From a checkpoint of a small mixture-of-experts model trained on Wikipedia.
Training: a variant of SOAP for the experts, 435M tokens, 9185 steps.
Below are experts of layer 2 (counted from 0) of a mixture-of-experts language model. Rows are named router (the router's row for the expert) and show model dimensions 0-95. Each number is 500 + 25 x the weight over its row's rms, rounded and kept within 0 to 999. Numbers have three digits each.
After each expert's rows: a language model's description of what the expert responds to; "gets" lists some tokens that make up at least twice as much of what it gets as of all text. This comes from a sample of Wikipedia text that the model never trained on. Tokens count by the router's weight.

# expert 31
router:524500502512483468506547488473449489483503504475545501477504503496481517498488500563519493450521507525470473496450487520521435480516519498496513516490474510494515519504554516464486523540468538466498520488486511469501493469508476497501486493542492452522504507512504465518500489545529521559
Word-initial capitals, De. First pieces of words right after a space, especially capitals like D, De, J, F, W, and pronouns he, He, it.
gets: " D", " d", "e", " de", " he", "el"

# expert 48
router:540487506478452509487527514498490495522496481514510518481481550480533489491477474492498537437490515498497495515469509471549465452515484490543494497503519524493531534514501516496473524529497465488495502540505491483512503529569458515486491511502523460528535518488445471510484488523486558504
Second-syllable pieces. Middle pieces of names and words right after a first letter, e.g. Gold-ber-g, A-ber-deen, R-ober-t, bel-ow, V-al-ue, plus accented letters like ö.
gets: "al", "f", "on", "ion", "ver", "ot"

# expert 45
router:495520491500483483529511516477488530529476512504536503486479490477489544491493500535489503469474571516535492501490498488516490511547494470498488495548450509496569512502531494464479491486492478482505483490485483502507441489540486506452507537496565506515505536448498469520492503500518514544
Article and first letters. The word the after of or a period, and single letters starting words, like n in named, nature, non, name.
gets: " the", "o", "a", " The", "y", "i"

# expert 1
router:513506460489475534461528527528494511481464508515536488521487516490443471496489495497457516491521522520555462500507502491547498512532478509499472480484510448496529478558490504442463521550523515485510501464479513505521498455499511484489477508536497498530494539528501497494477521482453518507
Word-final pieces, numbers. Middle or final word pieces completing names and words, plus two-digit numbers in tables, such as ance in Attendance, k, ers, 30.
gets: "ad", "k", "01", "00", "02", "ess"

# expert 51
router:555542504488492495471506517470490510530497475529514511494502497474485495499508492483491482460507508521511510512468503465515442500484537489455514482485484523506500499508515565498474507546495469481478465459512508491520515515516448547501533553546521516500506546459534507501482477504461545505
Word-initial stems. Opening stems of words later completed by -ing, -ed or -s, such as play, open, st, rele, cl, plus en dashes.
gets: " m", "–", " st", " he", "ay", "ain"

# expert 32
router:488517491515506502464504477457451482484462500529504536465509536507498510488501474493510499483484568564543513499468543489534490465532494461524501532495504488518507483510505510494544515527484527491506499480523462465488490513533453504486482553503530499486535498535456496521468523514504475489
Line breaks, table pipes. Newlines and table pipe separators, especially the newline ending an infobox field before the next "- Field:" line.
gets: "\n", " |", "|", " (", "\n\n", ";"

# expert 23
router:510500484478512479516505495482493478527517491496493494501486502480501495546541524508495541476533547537574491562491517506479462454500483512524499491511467492501500500515487557481530482543468500463509473476483496471538497505541432542489472503485513484526486498500491458535497513520492493511
Non-Latin bytes, punctuation. Leading bytes of Chinese, Greek or accented characters in parentheses, plus commas, list dashes, score digits and month names.
gets: ",", "4", "3", "2", "98", "T"

# expert 21
router:550513499523508459465491463513501485553464488547513498522518490486497487484472530569479557492473530488518517556510534504503501522511500461510464546491484501474518464507535491514520510503494481501470476469479512462483485492496516484504485519517551460502521524513521482497489502492470541524
Sentence-ending periods. Periods closing sentences before The, He, In or a paragraph break, plus some commas, capital initials (H, J, K) and decimal points.
gets: ".", " H", " R", " J", " K", ","

# expert 55
router:518492513462467475487506540513476507477515479494494505474499498493508531492460470564474527506510484504508527474539490499473492471553489500469506523548512470509522484519537534439480525515477474500463525524491504432530504469502483481522508506523487468492519530537499487504524543481490545495
Vowel and middle pieces. Vowels and short middle syllables inside words and names, such as el in Self, delimited, o, e, il, plus No before numbers.
gets: "e", "o", "el", "al", "ro", "ur"

# expert 28
router:540522520534487501492500482477503501563475491517483494479516524443500475490497464488450496482508515535533499538477523460523479460489501515485519462531525520490531500555499508506505496543475515480467514487488512483504473499475517490460505532500560533501480482532529460492520515500481556493
Medial syllables after consonants. Middle pieces of words and names after an initial consonant, such as arl, ary, ass, erm, ak, e.g. Ch-arl-es, p-arl-iamentary, interdisciplin-ary.
gets: "ar", "P", "R", "N", "ag", "ak"

# expert 50
router:521480474519476458463485498482508495497533512472497465482498523510509506465494473504507507521454534521531468538533498447523508509494451530467521485492517501528531441562479527506470486488503450523539447505530512514477510492504487510482475497543499490510494511505512529465504469467501483469
Mid-word stem pieces. Vowel-led stem pieces inside words before suffixes, e.g. end in defending, ist, ill in killer, iz in size.
gets: "s", "t", "in", "it", "ent", "is"

# expert 43
router:496483522508523506505464535521524489468488479512482467492474519480512552522469512477452506487470476476510509499494569460482497524504497453464512512482499514523497443533525476516484534505458505500492506505483435504506487478490474482526532502516485521489484523502507507495508539512552506569
Single initial letters. Single letters starting a word, such as n in named, near, no, or S, d, w, plus bare spaces and mid-word r, d.
gets: " ", "n", " S", " m", "r", " N"

# expert 6
router:491510483501494471522511490467497535531482506488546503484494481475489551505483502560490510465491550506513507493482486495517483507542491491498485484549459513495556509500522495469488497483483459481520479484486486494494440514551482523447510540504555524506510520457516482533491481493518519550
Word-final pieces, punctuation. Last pieces of words and names before a comma or break, plus commas, periods, quotes and "the", e.g. -ton, -son, -ley, we-ak.
gets: ",", "er", "e", "a", "i", "o"

# expert 19
router:520498522524522502471545459486510493473525529486521456523512519500520460476460460541473506500477530498499485468490506456498461497536517522494518498529534509449527537520545530446479507513484481504483511522519498506527506527502518478514512554490540503501493473493485500486517461476493562497
Inner name pieces. Word pieces inside surnames, foreign names and technical words, such as erm in McDermott, z in Piacenza, ch, ine.
gets: "an", "on", "el", "om", "ist", "m"

# expert 12
router:500515460503508512497479511498497486484507530551515508459488564498464501469492533545508519512522513471529453508483528473488486477540489506520493482479509480494509453493523539489492488514516535463510480482512464504516475515502488543472509475520525514582526512492466442530503515501500533513
Labels and field markers. Colons, equals signs, "of", "by" and label word pieces in infoboxes, taxonomy headers and tables, e.g. Scientific classification, Established:, Years:.
gets: ":", "=", " by", " of", " \"", " "

# expert 27
router:530486538539501516515459513473469504520511517487481541502482548468508488476505476470529459543465482517490533531465471443559506471476504524504468490522513529467510530524503483488491473528527457520525499471466455516518498506497499514495539483491490543476473500487509520486516469522490486503
Inner word fragments. Middle fragments of words such as igh in rights, flights, Highway, and le in allegedly and illegal.
gets: "ar", "re", "at", "le", "it", "ic"

# expert 53
router:565504518508481492513492521506462489507468484537543502489522488489498502489481475501515518460520511500474499492475514508530453450523516526539512473524499505505537537481516505489469536495516486486432513488493499455498498518553494498477480519476501465507507494473466459486511496531498578533
Accented and capital pieces. Accented letter bytes inside names like Gardère, capital word starts such as Un, O, and pieces like op, own.
gets: "'", "u", "A", " O", "ut", "O"

# expert 37
router:552557500466495497474503542488486473531497530535549475450518491471471466511499502493504488487515504528493486528464507457476488481497518518488494529508486471517507505499549554502498496532491480487488448463505478458512499487486517570517518537518500503510539512478517488525494508483490544517
Title closers, suffixes. Closing = of article title headings, plus suffix pieces finishing words such as ate, ction, or, %, and words like He, play.
gets: " =", "ate", "===", " cl", " st", "ment"

# expert 42
router:549526470510474461458458476466493507518498546503500467458498502452521515546504507507504500472501535511489474507456535485536465477510522513474523471508499489495507479547488510500479506515532481486511513493527471443538459487496500506505480541519546491515528516497508477505486507513504551548
Capitalized name starts. Opening pieces of proper nouns and some common words, often R, G, J, V, e.g. Baton Rouge, Janata, Austin, ind in individual or industrial.
gets: " R", " G", " r", " St", " J", "R"

# expert 47
router:507522505484499498504500501454505504488489527512490471509479490487501540536485506552504497505455482521474524532467562453557492509483523475496496479497500531456493483512565547474499511499484479492497521468499471479530461496529441541509453543514501496517513490498513494539500497525480483518
Word-initial pieces. First fragment of a word after the, a or and, such as s, f, le, e, as in leading, letters, five.
gets: " s", " m", " f", " c", " t", " E"

# expert 49
router:507522489467484536499516481465480510498521505515508499519517492465491529531508512537510508473489519519493497551464531449502439484501513503498466499499460522502515503516527534493483474528493544456487493468504485509519433506510431550487492547528487500528528489514502490505483480539496518541
Verb and word stems. Opening stems of common words after the, was, to, such as rele in released, per, be, sc in scheduled, cent.
gets: " in", " e", " be", " le", " pro", " per"

# expert 52
router:524509537539521477469461536453528475492503468537512540483533469492497491481472522495517490522460483513469511510507534516517471535476466486481518490475530508528495455516501503511475525467461507524476499465499454465551510466504465493512513499498493515486517541458533513518525532518528501520
S, the, and plural s. Capital or lowercase S starting a word, "the", and plural or inflectional s endings, e.g. "See also" headings, "small", "Championships".
gets: " the", "s", " S", " s", " T", " H"

# expert 60
router:486504490510473491495468545478516498507494472497490499456462501442505519487484459536511493445514532537493505493460502499517454512509506525463512484534489490457503509547491529509510510533499504508507498475493503453542486499482462551490482581543488537505485497515520492517517499537496498517
Prepositions and connectives. Prepositions, relatives and re- prefixes, plus spaces before numbers in tables, e.g. on, at, which, by, Rep in Republicans, publ in published.
gets: " re", " on", " with", " from", " at", " that"

# expert 54
router:557497507534477459494551497466494535467504524478494462495528485507471488493507464517460531511488509485505454522511495482534505523480535487476495515544517514515506511513514498465546509520516534498513509457473506498464511474562490517494513480539499479541519512517490489488451462540525482533
Consonant-cluster pieces. Short consonant pieces such as c, t, ic, ec inside words, e.g. Con-c-erto, Con-c-ord, per-c-entages, Mole-c-ular, Ar-ch-itectural.
gets: "c", "t", "ic", "b", "ro", "st"

# expert 30
router:486480523507478468494475505489457490485499539484515539497536459445512494507472462548516481507514498488472530487520512486505500521490526524503512463507472481488489481494568511501466540498502494501490536457516436526497458477481497488498456491531494476521539499526502483493494510521533547544
Capital word starts. Capital letters opening names and terms after dashes, pipes or colons, e.g. E in Eukaryota, H in Hoover, C in Cadbury, plus lowercase col in college.
gets: " B", " M", " A", " E", " F", " G"

# expert 41
router:490505527496522514469471541510515496519465493493507458475530499501515521513471535548506509513530561504482483538456526443483484521510505455482507477500483464495533494499517535493527554494522504479492471486480452504512503518513435498497530545514497500525471471496466493501483474538489526506
Spaces before numbers. Bare spaces and opening parentheses or quotes before numbers, as in born 1997 or February 1904; also braces after a caret.
gets: " ", " (", " \"", " is", " n", " ch"

# expert 5
router:487482540468527534495474491473442513522453483482474504474512502514493483505466478522522501523527505564468508514498550466550512524481509507477511479520461481530506505534537492517462486482464503476490490499462507480492514479494499479518528546466481521498539489508522520557485491459481513516
Verbs and word starts. Forms of be (is, was, were, are) after a subject noun, plus single-letter word starts like p, sh, w, as in "were rescued".
gets: " in", " was", " p", " l", " is", " t"

# expert 36
router:499516514532486462543515531482474529546499495535518455487513477487486484477460457500508488493517502492478488539478506475506452488524490502478485530516500464509530533502561531511507554489506477495476485478482503499497488538493443504502471509511524514495492522495465495490506539523526579522
Mid-word pieces, hyphens. Hyphens, en dashes and middle syllables inside words and names, e.g. pr-ic-e, cr-ic-keter, or-gan-ization, Comm in Committee, St-ill.
gets: "-", "as", "n", "ri", "un", "um"

# expert 56
router:489541516486473539503481532487455502504477486559484531500505507469451530483501475512540466514464519540474542500500494441499485479490525511514504500484473453521488489506488498512487533535501489508516527457447497474501492470488485498508450536502495509480504541476508467522508538532533518515
Capital word beginnings. Word-initial consonant pieces like L, P, C, K, T, St, often in names and places, plus up in Cup.
gets: " C", " P", " L", " c", " D", " T"

# expert 18
router:503498510524464475529478493455505477529482542496502473514516512487515497554450485518518498535505495539482435499494499462519523505491472514495449508525519515473510464488528483469471502500517506520521479451475490452495507502480530482467572495460516515500485474475494505515523535466529504489
Inflectional word endings. Suffix pieces ending a word, often Latin species names or plurals, e.g. -es, -is, -us, -ing, -ers, as in Mollusca, novus, viewers.
gets: "es", "e", "ing", "is", "y", "as"

# expert 22
router:531484483513527520526459498487447478494511520485485512506514487502516474527536521487498503519421521471476479502507464498481492495481505498494480478515525445500508501502512571504543540487528503468464456558495481457476481508484515496509542491467496521523533490519529484518497487524541503503
Table cell pipes. Pipes and spaces separating cells in markdown tables, especially the closing pipe of a header row before "|---|", plus some commas and "to".
gets: " |", " ", ",", ";", " to", " /"